config.yaml
num_hidden_layers: 13
router_score: "sigmoid"
balance_loss: 0.00298
lr_router: 0.000388
head_dim: 64
norm_place: "pre"
qk_norm: true
init: "normal"
init_std_qkv: 0.0221
init_std_o: 0.0
lr_mult_up: 0.803
decay_shape: "linear"
final_lr_fraction: 0.0
train_tokens: 313800000
max_steps: 9577
Below are experts of layer 6 (counted from 0) of a mixture-of-experts language model. Rows are named down (a neuron's output weights, with its number) and show model dimensions 0-95. Each number is 200 + 20 x the weight over its row's rms, rounded and kept within 0 to 999.
Before each expert's rows: "raises" lists some tokens whose logits its average output raises strongly, later layers aside. This comes from a sample of Wikipedia text that the model never trained on.

# expert 3
raises: "\n\n", " The", "\n", " In", " A", " He"
down0,180,185,181,190,209,199,193,209,197,176,177,180,189,182,201,165,181,219,183,222,230,230,202,192,229,226,187,173,207,196,204,164,168,143,184,185,199,195,204,200,211,194,206,172,221,208,179,218,241,206,190,195,177,159,197,199,204,202,197,171,202,199,232,192,193,230,192,227,176,154,196,234,145,187,205,220,203,212,182,200,164,191,207,203,218,193,221,206,176,182,165,212,181,218,200,210
down1,182,223,187,170,228,222,169,175,229,183,201,179,205,173,208,181,201,227,226,218,205,207,209,234,215,210,192,202,170,185,200,214,228,176,212,150,185,203,156,228,193,182,222,191,218,189,184,173,215,199,185,217,207,178,194,194,208,204,208,189,189,206,204,180,177,216,231,227,190,176,192,174,206,250,204,209,219,191,198,166,202,178,166,194,186,177,189,208,200,189,196,200,199,180,219,228
down2,185,203,192,162,190,205,175,208,182,203,202,179,175,218,196,183,181,186,200,189,179,207,204,167,216,226,207,218,208,233,224,168,184,183,185,251,239,206,198,166,155,208,185,186,184,200,195,220,201,252,203,195,230,197,210,214,209,210,207,188,200,205,200,205,206,171,250,176,174,207,220,217,188,194,215,183,233,174,216,193,209,224,197,186,207,236,184,156,199,246,187,193,183,196,204,203
down3,217,206,197,174,190,197,166,187,194,229,222,191,154,187,192,213,189,217,223,199,154,170,184,164,219,198,253,208,210,198,202,193,185,189,172,198,194,221,199,209,203,176,211,197,161,168,168,191,200,198,201,184,208,217,184,190,219,206,202,184,187,221,220,177,217,194,193,172,187,171,212,183,185,223,193,211,186,162,214,204,175,204,161,195,216,183,220,217,197,232,210,205,218,191,172,193
down4,202,204,208,218,234,223,176,206,169,198,214,168,200,181,208,198,204,227,217,183,229,202,249,209,168,203,198,200,194,229,218,211,194,182,203,226,190,197,217,197,180,185,173,212,223,167,208,219,230,202,221,208,214,163,204,168,242,195,198,194,222,148,190,174,227,173,242,203,212,230,206,224,237,206,206,234,248,203,195,228,199,193,202,229,164,189,228,203,178,193,178,180,217,203,206,233
down5,183,187,178,216,172,192,212,197,225,171,201,229,229,214,188,206,225,183,223,187,204,202,199,208,226,220,213,220,207,157,197,175,171,206,233,212,164,174,244,207,172,188,193,204,172,209,162,221,202,166,189,205,207,214,191,244,189,237,204,192,190,224,226,205,163,200,199,205,204,162,232,153,197,152,174,205,205,194,217,214,177,179,204,215,188,230,210,208,157,209,213,196,185,183,163,156
down6,189,162,234,178,156,190,191,220,184,195,209,192,206,207,182,213,178,206,219,218,217,240,202,200,197,226,180,157,193,210,214,180,185,194,205,237,188,221,254,225,189,194,247,210,209,187,214,203,166,207,195,195,166,189,224,208,173,182,174,215,229,209,194,195,203,212,200,214,199,208,201,180,186,227,219,206,208,209,199,234,192,219,184,216,194,189,230,192,205,235,231,222,219,230,179,178
down7,199,196,233,184,246,206,213,201,200,179,201,202,235,222,216,240,233,165,220,218,186,222,169,180,252,196,204,197,198,205,207,225,219,210,176,199,204,194,200,172,194,211,173,216,221,194,168,240,215,205,218,169,210,224,210,220,154,206,206,165,237,201,210,189,196,192,174,207,207,228,212,181,177,212,178,222,236,178,183,179,188,193,188,228,203,193,179,226,222,210,232,199,227,217,202,173
down8,187,223,206,197,169,181,194,221,184,181,215,175,203,205,191,178,189,225,223,178,211,200,199,217,187,170,192,191,205,187,190,183,196,185,232,219,167,181,187,191,195,201,212,200,195,235,183,204,196,190,208,199,222,218,188,199,178,191,228,209,197,236,186,247,202,218,187,190,197,220,201,231,198,171,205,207,204,202,212,219,208,199,182,232,203,187,232,193,184,177,218,213,174,214,182,210
down9,202,210,177,184,167,202,208,192,228,184,205,186,187,192,188,216,205,218,217,206,214,179,196,204,222,197,202,222,191,158,193,213,206,208,246,183,155,218,195,218,223,197,151,182,197,208,197,187,175,163,195,203,229,195,172,221,189,220,174,217,188,202,170,186,193,172,188,177,155,183,248,192,211,157,165,184,172,188,203,202,187,194,190,218,168,218,215,176,207,209,204,179,179,222,228,180
down10,224,220,223,201,208,234,217,174,188,189,222,191,229,193,217,176,181,204,227,191,193,203,191,211,184,159,215,207,198,210,188,222,218,198,187,222,190,187,187,164,220,208,186,180,206,234,171,199,183,209,210,222,227,206,194,183,206,192,197,190,184,174,211,171,215,191,186,169,198,174,208,216,207,201,176,205,147,197,205,199,209,182,199,160,195,211,238,157,200,205,175,241,173,219,191,185
down11,207,201,221,215,224,207,203,182,193,227,181,211,213,193,198,196,218,240,226,222,182,185,224,197,199,203,205,186,206,215,188,211,187,189,232,193,236,203,209,163,208,182,205,205,224,177,194,207,195,193,208,188,200,204,219,186,218,188,212,176,203,192,233,178,198,191,228,204,193,162,130,218,231,214,212,166,183,190,187,173,209,219,211,178,188,222,198,195,206,223,175,166,205,214,208,177
down12,227,199,231,195,215,161,192,222,202,219,216,188,171,216,215,205,206,196,214,214,220,193,199,161,195,206,207,202,232,235,223,174,215,214,165,189,161,200,193,156,235,199,222,195,163,204,199,214,166,197,175,225,185,206,186,185,233,215,196,226,205,189,186,194,184,194,197,241,172,178,188,199,244,222,195,184,220,239,195,204,195,166,186,209,224,212,234,206,219,185,206,194,167,227,187,199
down13,210,209,175,234,232,235,194,179,209,187,162,208,174,202,161,178,187,206,193,216,189,221,187,199,198,227,162,197,166,180,184,213,184,185,226,209,181,196,203,225,207,195,200,185,198,207,164,213,240,203,195,170,191,199,197,212,209,189,207,200,214,200,207,225,196,217,221,263,210,195,190,162,179,213,200,204,224,227,198,200,199,240,209,209,165,216,186,207,200,211,197,212,222,211,184,208
down14,173,181,188,180,192,212,208,228,158,207,183,214,189,214,178,182,191,178,220,211,131,202,190,207,234,204,206,194,249,201,164,201,191,228,191,216,183,203,198,204,201,236,209,213,180,208,218,214,195,175,215,193,197,176,239,178,195,201,220,243,191,187,215,181,231,184,203,195,213,220,182,221,183,211,164,198,208,194,216,185,201,191,204,185,204,227,210,229,218,186,212,182,194,197,197,181
down15,179,192,186,206,217,204,195,195,212,227,160,207,196,216,228,189,163,197,168,211,237,191,215,181,187,205,201,211,194,192,190,172,195,173,186,198,237,206,218,209,179,198,180,169,182,206,203,216,188,224,213,158,195,184,197,231,174,204,205,210,204,211,210,201,201,209,229,173,234,141,187,227,196,206,192,217,196,169,187,165,176,206,223,187,166,192,194,175,185,211,217,238,192,180,223,247
down16,197,219,198,203,253,203,186,232,191,187,221,211,201,205,186,198,177,177,181,220,219,186,211,202,181,202,190,195,193,174,201,197,199,200,196,196,202,183,209,198,196,174,216,200,193,208,189,205,198,219,168,190,214,192,232,167,203,167,163,206,168,189,174,188,210,202,205,191,205,206,225,221,210,168,164,194,176,167,225,219,163,184,189,203,153,217,192,180,178,208,211,197,207,184,215,205
down17,214,237,192,196,233,207,183,231,186,221,197,200,203,196,195,213,204,199,189,210,173,170,195,217,187,231,199,220,180,194,180,196,195,186,211,222,208,192,160,213,177,204,165,152,194,197,227,202,240,168,203,200,191,173,206,239,189,204,202,202,165,197,208,205,187,215,234,190,212,190,181,215,200,169,206,204,169,209,206,140,206,197,186,195,173,203,214,205,198,212,216,205,219,195,204,168
down18,214,168,192,199,184,194,218,224,193,184,205,214,185,205,238,200,202,233,180,196,191,174,159,173,188,207,212,205,191,181,197,193,226,203,156,205,193,194,211,195,264,207,196,186,195,190,162,205,194,180,222,194,194,178,217,180,179,222,239,182,185,192,191,215,193,193,192,184,219,217,184,235,156,204,165,197,208,223,199,188,189,187,158,183,196,169,192,243,197,167,184,203,224,181,212,223
down19,146,193,217,201,211,179,218,205,191,224,205,233,215,191,205,187,210,180,193,212,194,201,221,205,222,195,191,225,224,210,201,199,258,247,182,216,236,198,211,202,183,167,206,188,194,235,195,213,185,172,224,188,249,241,213,205,155,171,169,193,187,200,211,204,201,206,189,194,182,179,216,195,185,202,187,215,179,187,194,154,220,223,231,199,186,213,167,228,178,193,182,189,189,229,198,222
down20,225,192,218,196,177,192,198,179,186,175,210,186,208,208,196,210,178,198,221,165,198,197,195,180,216,216,181,181,237,178,180,187,242,206,178,204,211,213,200,207,142,178,236,188,200,198,188,198,179,214,179,170,205,220,183,178,238,177,244,206,229,151,218,202,193,214,177,216,186,198,181,198,225,190,231,216,188,243,201,243,217,223,205,222,210,237,193,190,176,214,224,209,200,205,194,204
down21,220,199,193,177,168,211,196,192,179,218,211,189,179,193,208,204,218,216,199,213,211,215,182,185,166,214,225,214,220,202,202,210,171,210,207,178,192,201,165,213,216,201,194,240,190,235,209,192,219,220,184,220,156,215,177,190,201,191,200,215,209,188,187,210,201,199,183,228,167,200,200,192,218,197,189,189,236,180,184,164,183,230,245,173,219,212,249,236,182,194,205,205,180,169,225,176
down22,217,205,208,230,214,175,191,207,196,239,225,193,208,204,165,195,186,235,198,214,182,189,221,180,200,210,204,209,216,215,213,198,160,195,210,229,194,168,150,190,164,186,190,222,203,205,238,207,208,189,210,214,166,193,183,209,192,249,213,221,180,223,188,229,167,213,218,220,223,193,184,180,200,198,160,184,168,206,212,205,175,214,211,221,185,220,214,240,189,176,217,206,226,217,231,203
down23,245,179,140,184,235,174,180,193,214,216,204,186,191,196,222,192,205,174,204,187,224,215,195,212,225,244,231,197,227,201,211,222,189,212,182,166,238,195,244,199,222,207,216,167,194,210,176,173,195,178,200,228,197,205,195,190,225,188,215,200,190,175,204,193,179,155,180,219,200,169,213,228,184,183,163,187,168,205,202,222,205,200,161,188,220,187,189,195,217,187,193,202,164,187,192,178
down24,170,223,196,177,183,215,230,230,176,179,181,218,214,195,204,220,208,193,173,175,179,186,208,201,180,215,194,178,206,167,185,214,210,207,188,194,216,196,193,214,202,212,173,203,196,227,166,211,176,207,181,236,182,204,196,198,210,191,185,226,206,190,174,178,195,209,182,200,195,171,210,199,181,225,233,178,212,209,233,221,169,199,188,211,207,193,211,163,212,203,206,196,221,160,241,230
down25,214,255,165,195,203,224,214,194,216,169,212,200,201,219,199,235,174,212,209,228,193,224,233,193,196,200,212,186,210,207,191,204,210,214,219,193,161,206,202,196,189,207,200,180,192,230,168,218,172,173,160,163,175,172,195,181,158,184,175,195,207,210,206,184,199,201,178,177,187,183,213,196,190,214,214,172,183,206,221,201,124,202,154,160,211,189,155,192,200,207,202,177,213,192,232,247
down26,189,171,226,220,189,205,206,175,177,193,178,193,226,218,224,207,205,184,179,211,203,179,192,224,206,175,192,188,199,215,186,226,201,194,194,198,203,200,238,209,248,224,199,173,193,216,190,175,217,196,181,235,221,188,201,193,196,162,226,220,248,227,186,219,176,175,229,227,212,227,194,236,203,187,186,153,200,192,173,191,220,174,167,197,175,216,206,187,212,193,166,220,217,203,228,205
down27,218,221,174,202,203,220,188,185,179,228,214,201,176,228,203,172,188,183,192,188,205,188,194,206,177,174,203,197,167,170,192,218,186,229,199,167,210,188,218,173,221,217,184,222,207,212,189,186,189,191,218,183,204,168,183,214,212,192,218,245,224,203,202,224,192,167,230,197,228,158,186,245,193,199,192,224,203,194,222,205,198,211,193,172,191,229,188,193,201,212,200,211,240,207,205,192
down28,198,211,206,177,216,223,204,185,191,189,200,213,209,209,209,180,219,234,201,209,215,137,214,191,204,206,210,193,191,215,207,218,185,234,188,218,233,200,209,186,210,201,194,190,206,170,188,209,222,197,198,216,192,191,217,184,209,185,172,203,210,204,209,163,190,188,165,194,203,202,154,174,209,211,186,175,191,196,202,189,235,202,224,207,196,245,209,194,206,202,202,159,198,227,212,208
down29,201,186,192,197,208,210,186,199,182,203,167,224,173,191,207,199,180,173,199,198,220,244,231,165,216,206,159,211,186,185,230,219,234,163,222,185,177,199,163,222,222,202,181,192,228,214,209,235,204,210,204,182,192,173,187,174,180,188,203,197,212,196,236,197,175,175,221,167,238,199,203,179,203,216,204,213,233,170,229,192,180,206,194,221,206,173,197,244,152,230,185,190,202,170,220,220
down30,208,210,221,204,156,207,178,181,214,177,186,200,209,231,218,222,227,175,205,232,209,198,203,202,217,197,195,215,191,173,199,175,210,216,219,191,168,179,199,202,205,192,215,189,200,207,210,217,216,205,199,185,197,220,213,190,206,197,209,229,183,205,192,232,227,175,216,187,210,194,204,219,184,223,211,195,187,204,215,213,160,199,186,190,183,233,196,168,204,165,171,208,188,172,203,183
down31,205,186,212,218,194,180,173,181,206,199,206,225,204,227,197,204,173,196,174,218,213,172,209,188,224,199,186,175,217,185,182,227,169,214,165,188,198,217,232,209,227,230,199,222,182,175,205,215,185,196,228,179,211,210,195,217,173,223,192,182,185,189,226,234,217,172,186,219,222,222,225,199,172,197,197,229,247,176,178,221,204,191,209,218,217,206,193,198,201,180,209,196,217,176,208,189
down32,186,174,184,168,200,147,216,209,196,270,201,214,240,219,189,194,195,200,201,167,198,215,188,202,214,212,231,201,218,189,193,190,212,202,240,247,215,200,208,228,198,187,184,185,211,179,207,214,201,185,199,185,187,243,199,213,212,201,232,199,199,196,195,210,147,195,219,226,211,208,205,172,223,212,198,237,210,200,217,218,219,227,219,210,209,142,220,219,240,192,220,225,217,187,192,188
down33,187,197,176,218,164,175,206,198,163,197,229,182,186,172,212,249,223,207,197,189,208,200,214,218,197,197,200,222,224,212,210,203,189,195,207,225,204,181,218,178,171,194,235,185,219,209,203,200,189,171,196,216,210,183,212,188,195,217,202,203,190,202,207,209,185,183,168,216,173,179,224,193,155,199,232,166,183,214,194,193,207,227,206,218,188,222,220,190,224,203,215,213,216,215,220,195
down34,187,220,205,191,219,261,209,196,174,197,197,223,205,211,195,195,216,209,205,187,207,142,237,186,206,201,183,182,220,202,210,204,198,210,178,203,210,208,212,191,209,203,194,183,220,180,174,178,205,191,190,201,204,201,215,182,213,182,179,171,198,207,204,161,195,204,194,182,211,205,166,183,199,214,205,171,199,192,207,211,228,184,214,223,215,241,214,179,226,214,183,183,195,217,206,185
down35,203,201,222,174,193,168,227,190,216,208,207,228,190,231,194,210,198,218,198,215,169,211,213,173,197,211,200,198,207,213,190,200,184,173,200,205,204,175,209,200,171,154,235,237,198,209,175,178,189,198,177,183,164,199,179,188,192,175,235,216,187,189,211,169,207,192,203,173,233,201,185,200,201,158,215,200,159,187,186,213,197,170,210,187,194,178,193,200,218,198,197,184,162,180,138,217
down36,163,256,190,203,206,218,185,183,197,171,200,177,238,218,227,205,202,198,166,199,170,222,199,246,226,176,213,246,201,212,240,176,199,230,200,184,222,212,181,210,187,159,183,205,203,199,224,228,204,204,183,231,201,188,218,178,207,190,204,175,227,189,171,182,230,216,195,235,209,214,190,238,199,170,182,201,211,226,174,181,221,193,232,205,226,189,202,168,197,185,196,216,210,225,211,189
down37,213,199,171,201,208,218,194,195,181,189,212,186,180,200,204,185,239,202,236,195,233,221,183,204,205,208,216,190,220,204,207,215,181,207,161,224,262,245,212,190,227,199,218,183,212,214,200,227,185,216,218,192,206,214,197,260,209,159,179,175,190,197,199,196,183,213,203,166,183,212,214,185,247,188,217,182,209,223,251,223,190,228,231,207,231,193,192,216,208,189,227,219,170,165,227,167
down38,215,232,191,191,202,208,214,185,198,247,215,257,177,191,190,202,193,202,219,196,226,205,190,212,222,193,220,180,203,182,229,183,168,184,197,176,212,249,212,170,157,217,188,183,174,199,183,242,197,238,210,205,200,195,220,176,196,212,197,162,195,222,169,162,197,164,221,215,197,208,186,196,204,216,226,187,202,205,199,198,193,199,182,155,205,182,202,225,204,183,204,199,215,223,216,164
down39,199,186,203,224,208,208,205,237,198,202,230,200,211,229,196,176,202,197,224,210,187,205,229,195,233,161,183,190,195,208,192,239,199,206,207,201,203,225,198,202,212,176,205,191,215,207,182,152,200,205,209,210,204,182,235,200,222,211,176,197,217,193,198,202,194,214,173,238,192,216,210,178,174,197,207,194,210,165,167,203,251,228,185,169,218,204,195,195,194,170,200,219,229,217,187,188
down40,187,205,186,209,209,219,222,203,191,207,210,175,184,191,229,224,176,197,188,191,189,220,186,153,230,212,177,192,243,180,225,165,157,226,214,227,193,274,174,225,162,173,201,211,176,184,211,204,207,209,197,193,198,240,220,195,198,198,203,170,195,203,198,217,222,199,233,173,196,158,218,210,240,195,212,225,204,209,182,195,205,201,195,200,215,173,207,226,200,217,222,162,189,223,190,184
down41,237,193,195,205,228,213,199,198,199,212,180,224,199,215,169,208,167,207,249,220,205,204,203,189,203,204,222,207,234,159,198,203,200,176,195,181,195,201,217,196,183,204,187,201,165,215,217,198,212,214,187,233,207,162,194,170,204,188,194,188,207,218,199,210,214,188,214,201,229,197,214,192,169,210,213,222,177,188,184,181,205,171,188,221,191,179,163,193,208,205,177,215,216,217,189,189
down42,238,231,168,192,206,188,180,238,206,175,200,218,189,174,191,221,210,210,222,198,198,210,197,197,204,222,193,205,228,216,171,195,190,187,174,225,203,196,216,207,208,215,190,177,213,208,180,210,190,202,220,172,167,239,197,212,193,217,196,198,250,195,191,218,206,197,195,215,171,202,166,225,187,217,174,220,244,186,202,181,206,211,193,189,215,178,229,193,200,176,198,246,247,181,200,205
down43,188,217,204,195,227,182,201,211,203,192,196,183,175,174,208,189,242,227,158,213,186,219,214,189,225,188,202,186,182,193,193,221,171,204,249,208,201,177,184,166,216,198,195,201,203,188,172,194,218,189,197,172,197,203,221,201,203,263,208,219,220,216,194,191,191,230,195,205,194,195,193,194,222,260,209,203,234,221,211,184,172,178,214,221,221,183,196,226,213,177,207,205,210,211,233,208
down44,201,225,211,200,175,195,167,235,195,206,192,186,188,188,229,199,173,198,177,190,205,188,181,229,218,201,184,175,214,228,207,189,217,207,175,177,189,199,182,203,186,195,205,188,192,242,209,189,187,258,241,207,218,196,180,194,198,224,204,231,186,210,190,212,204,196,189,166,161,188,206,182,207,170,214,189,188,196,161,234,140,232,177,195,213,224,220,207,206,194,186,180,218,216,217,219
down45,202,199,189,207,202,206,196,194,196,213,197,193,199,171,203,206,180,211,223,192,191,182,203,199,203,191,147,218,227,195,202,225,209,184,228,191,211,198,199,219,266,204,212,229,195,164,166,198,198,198,231,197,169,206,171,179,205,202,198,205,197,201,214,208,203,172,159,201,195,199,192,200,221,221,213,173,197,169,213,197,175,172,183,243,211,171,211,200,178,222,205,162,209,224,199,199
down46,198,198,236,196,169,184,206,186,208,175,206,191,208,219,190,211,184,215,176,195,190,178,207,207,202,186,182,214,209,191,161,203,213,197,176,200,227,189,202,210,212,167,208,188,194,194,217,175,187,206,203,138,188,199,216,198,203,212,171,223,210,229,218,221,179,204,178,176,183,250,169,203,182,216,174,209,231,161,215,218,256,193,198,189,172,206,193,215,165,199,213,194,170,204,205,215
down47,196,224,204,194,148,194,221,153,214,204,211,166,193,183,215,203,186,208,234,238,186,211,216,167,192,211,188,196,194,189,176,201,215,153,224,207,205,205,174,197,204,209,180,184,195,174,171,228,194,224,203,246,182,188,215,246,182,193,150,181,167,181,199,198,182,221,173,215,167,208,235,234,171,176,182,211,145,197,175,220,192,215,205,198,161,205,220,206,164,205,196,232,236,209,211,223
down48,182,212,213,167,191,184,200,207,190,196,209,196,206,185,193,166,185,187,186,177,183,226,187,214,201,199,190,207,234,239,207,209,201,210,229,222,220,185,166,229,233,227,192,200,202,203,214,183,196,187,197,207,199,211,207,215,194,181,182,221,227,174,238,193,170,202,199,215,193,202,188,191,164,170,190,166,220,191,228,196,197,226,213,230,174,209,189,233,189,207,212,196,210,230,181,205
down49,163,197,232,179,213,175,178,184,210,172,226,162,226,231,189,170,226,219,201,194,221,219,150,194,222,222,203,210,212,225,194,202,187,219,186,172,205,206,223,189,178,195,233,181,212,230,157,225,186,218,192,176,179,211,248,199,209,178,193,213,188,208,215,217,223,203,204,200,198,193,215,244,185,182,174,232,186,199,207,198,200,184,184,165,188,190,206,185,192,207,193,210,202,192,244,218
down50,221,201,207,207,202,187,214,177,210,219,188,199,202,188,199,172,205,208,182,230,206,196,177,204,223,193,221,215,192,218,190,182,191,167,201,261,225,206,186,196,202,213,179,189,160,180,209,223,184,157,175,185,168,182,229,198,205,201,215,224,195,218,190,210,204,218,188,209,199,181,186,212,192,182,200,201,196,190,154,209,236,204,194,188,192,178,174,191,227,210,228,161,193,231,188,164
down51,229,181,153,201,177,191,172,226,176,225,161,181,197,197,184,203,208,203,176,166,199,188,224,185,208,204,210,197,200,222,203,210,182,187,179,205,203,222,183,198,212,197,193,188,241,158,186,220,181,215,218,252,210,183,170,219,213,208,187,201,177,201,183,214,227,221,182,222,216,199,158,181,204,205,171,213,218,227,209,189,214,169,173,187,205,186,177,203,240,241,187,238,176,167,205,173
down52,210,180,213,186,193,202,263,179,204,181,188,193,160,201,218,199,212,190,222,200,180,195,191,203,199,177,188,208,194,218,216,188,187,224,189,193,200,180,162,158,204,213,231,201,229,183,182,215,185,206,203,225,197,213,218,170,226,164,204,172,204,205,208,167,206,166,202,193,212,223,215,207,190,216,189,220,186,225,194,189,197,222,151,190,191,226,192,207,181,194,208,196,163,164,173,169
down53,190,212,195,234,171,203,202,158,210,195,188,241,216,217,211,208,193,200,235,175,184,165,213,193,177,206,177,177,199,222,192,198,177,189,176,194,209,237,192,200,204,191,200,173,168,201,218,203,213,199,169,231,166,199,220,184,191,201,199,208,191,163,199,182,216,177,202,225,219,194,215,183,180,216,184,196,200,190,200,210,196,209,181,169,197,191,213,209,187,213,211,178,200,224,200,218
down54,158,223,190,210,171,160,198,178,200,166,220,208,213,200,231,167,187,183,214,225,217,178,197,207,172,254,202,211,214,184,201,211,202,190,210,178,223,209,200,204,176,178,200,204,204,213,197,234,187,218,185,198,219,181,195,228,153,186,224,171,197,201,211,220,194,216,182,192,182,195,195,224,189,189,207,196,179,204,161,201,202,212,248,202,220,201,222,199,201,201,211,184,221,227,206,182
down55,196,233,196,192,191,234,192,185,172,215,192,201,196,196,199,184,215,222,171,195,180,153,223,227,230,195,207,185,190,216,192,186,181,235,228,215,248,192,185,186,191,196,192,185,210,197,209,190,205,207,221,202,193,156,221,177,212,199,200,181,192,197,232,169,229,201,197,193,197,170,138,241,204,193,180,181,183,222,221,200,170,192,175,186,197,225,203,201,208,197,233,200,233,221,194,216
down56,252,165,160,190,232,196,222,225,150,198,207,181,201,195,185,192,182,205,236,199,206,225,205,190,175,186,180,201,187,210,189,198,209,181,231,181,193,204,181,211,200,209,220,212,178,236,180,219,209,183,203,206,168,197,224,213,223,166,213,207,191,178,191,170,196,175,200,188,198,203,195,201,213,231,164,236,204,187,174,231,213,217,174,171,224,213,174,185,203,214,219,214,230,207,228,199
down57,191,217,233,238,213,174,226,195,194,221,208,231,235,175,221,190,160,179,167,191,212,201,201,213,196,188,188,208,204,213,201,207,217,205,239,202,205,206,222,214,200,192,189,202,205,170,224,194,190,208,217,215,216,189,247,226,235,221,185,213,213,229,165,221,180,199,190,219,180,207,147,219,211,169,198,174,176,204,218,178,194,204,202,204,209,186,197,178,205,196,207,231,190,188,199,175
down58,190,206,203,211,183,201,196,174,187,196,191,197,212,218,216,201,187,218,199,136,208,207,224,258,209,227,204,194,205,202,196,223,183,209,197,175,239,190,202,189,214,191,198,186,197,187,170,232,194,209,191,219,208,177,188,231,173,214,184,223,176,204,183,222,189,199,222,203,238,251,256,190,196,198,203,210,197,215,201,256,182,184,231,184,162,165,211,169,205,193,207,192,158,183,226,210
down59,212,222,196,222,212,217,205,207,203,207,198,211,215,186,196,228,187,223,212,174,186,211,213,214,214,180,230,167,191,206,198,174,218,216,192,179,218,217,214,222,208,229,205,183,179,205,158,223,233,206,208,186,182,196,195,227,204,189,213,196,220,207,209,189,238,201,188,192,202,216,184,151,207,170,194,173,186,224,218,181,215,185,195,176,216,196,223,197,184,229,251,205,195,205,179,225
down60,170,207,180,219,208,222,213,197,185,217,197,190,230,187,231,194,218,221,180,205,205,171,209,204,214,180,188,211,204,209,210,201,214,220,220,207,212,199,160,204,167,216,182,206,211,189,192,180,207,152,184,204,219,170,195,212,216,202,217,194,193,180,225,197,233,197,193,204,249,153,195,190,202,225,185,172,219,174,187,207,195,164,199,183,205,185,191,192,181,207,196,201,186,172,232,179
down61,209,205,201,252,213,201,208,205,182,220,212,199,204,188,231,190,211,200,221,199,201,228,195,203,187,222,186,191,200,224,213,177,195,187,169,203,186,153,142,243,191,214,197,240,233,193,224,205,224,195,208,176,217,206,262,178,183,198,149,190,189,241,201,217,174,189,224,193,190,215,195,217,196,223,211,157,233,199,174,223,188,194,193,198,226,236,216,237,211,197,191,212,221,242,215,184
down62,231,205,160,222,186,188,181,233,214,168,179,203,225,220,221,196,164,199,243,181,193,202,186,172,205,193,217,202,220,217,215,227,234,201,208,192,185,182,200,201,201,173,196,176,203,203,211,188,203,188,205,201,203,199,196,190,246,190,197,216,250,202,184,203,199,224,230,205,212,216,170,194,181,199,230,187,223,178,215,185,226,194,197,177,205,210,212,208,196,157,246,202,207,223,197,179
down63,211,163,214,164,163,193,212,174,182,216,205,171,213,201,205,185,180,218,212,173,226,166,163,216,227,201,203,160,188,169,177,199,181,213,244,232,202,199,209,188,225,197,184,203,184,195,214,198,190,182,165,185,177,204,188,200,193,191,216,208,191,198,224,171,207,153,213,222,211,197,214,178,207,226,189,197,198,204,162,203,182,211,220,167,191,184,215,198,181,206,189,191,198,208,176,215
down64,196,212,187,207,210,197,168,164,219,208,216,217,195,163,217,196,188,181,174,211,175,212,222,178,205,205,172,208,189,216,216,204,198,210,222,201,198,172,190,193,210,193,202,214,200,257,223,161,208,245,204,194,224,226,221,208,186,204,143,210,205,167,213,189,210,213,169,203,243,238,205,207,219,187,233,188,186,189,201,165,192,163,221,224,180,187,195,198,181,201,215,215,195,202,216,196
down65,177,201,179,201,215,181,219,185,177,217,208,215,201,215,183,222,188,186,209,199,215,196,201,181,180,211,175,195,150,217,167,187,204,199,193,212,190,192,179,186,154,236,179,199,203,190,199,204,201,221,236,235,242,195,167,212,215,189,210,202,199,231,181,167,189,199,165,216,204,218,209,207,203,197,194,218,212,166,191,199,181,191,197,215,178,191,193,176,240,217,212,197,177,184,236,168
down66,177,219,184,177,189,176,189,188,215,185,186,184,220,194,220,202,173,230,215,202,232,195,193,206,198,220,241,182,214,170,188,192,186,188,186,183,188,240,181,204,205,217,194,170,192,207,200,193,200,223,207,188,201,229,193,225,174,194,168,164,180,192,207,237,205,223,206,189,227,183,198,176,188,179,215,159,209,215,176,187,201,186,222,191,214,191,187,200,166,217,197,183,213,172,204,227
down67,191,221,203,186,218,229,201,186,193,174,199,233,207,214,189,204,222,178,198,172,216,201,187,195,190,188,196,221,220,199,162,193,230,227,185,194,198,218,196,192,178,166,204,202,190,216,186,187,200,218,205,216,176,208,203,239,185,195,229,223,197,203,205,220,162,203,176,217,188,187,197,206,170,170,188,223,189,204,187,205,234,222,207,227,199,194,206,222,200,156,215,186,163,209,210,151
down68,202,234,172,248,181,176,230,227,207,198,187,235,206,231,174,211,192,195,180,240,162,174,194,202,223,222,221,176,197,177,205,212,196,200,188,227,209,204,213,212,195,213,192,215,239,195,169,206,203,207,216,213,204,176,215,210,219,226,187,240,224,181,208,253,215,205,173,191,219,193,191,199,183,205,187,190,194,203,167,217,181,182,218,204,177,200,176,193,202,166,214,194,238,232,215,197
down69,226,210,210,206,200,199,231,173,195,186,165,198,194,229,225,204,229,185,212,185,213,196,214,169,226,171,183,181,187,163,175,218,219,181,161,191,211,176,195,199,215,181,195,188,184,184,189,223,213,184,186,216,201,233,194,230,195,213,213,201,168,229,204,191,191,151,234,210,185,195,192,231,199,207,170,198,213,214,185,182,219,142,199,229,213,220,200,223,187,200,243,207,225,200,198,198
down70,193,183,173,230,177,201,184,170,191,214,205,200,219,226,233,195,220,195,215,250,224,166,205,202,176,201,191,208,235,184,183,215,207,194,158,192,187,212,193,222,209,214,210,198,225,185,225,214,175,195,206,226,209,204,184,227,200,215,171,224,179,204,167,169,179,232,203,189,243,202,200,188,217,199,171,214,211,221,223,183,196,175,165,224,229,174,211,211,206,181,183,267,200,190,230,227
down71,207,205,184,171,186,175,172,217,192,211,214,178,176,196,214,199,169,191,159,211,188,209,171,201,217,218,155,199,194,192,221,186,233,217,199,188,174,181,175,176,193,196,228,216,226,181,167,209,230,169,184,201,182,207,179,199,217,200,156,200,164,196,200,210,209,216,194,219,213,191,207,172,205,204,174,229,152,195,178,204,212,182,204,168,207,194,210,185,201,198,139,169,214,200,223,229
down72,205,218,222,193,148,194,215,179,178,216,234,223,173,168,193,200,205,235,198,203,245,208,218,221,167,172,169,185,206,244,172,174,202,201,198,202,217,188,180,154,207,205,208,207,205,167,220,225,187,179,182,168,214,233,197,185,196,244,208,184,190,184,190,219,193,213,208,174,197,204,218,174,229,219,177,175,173,220,176,180,199,205,218,194,249,205,175,208,205,208,233,202,192,174,236,215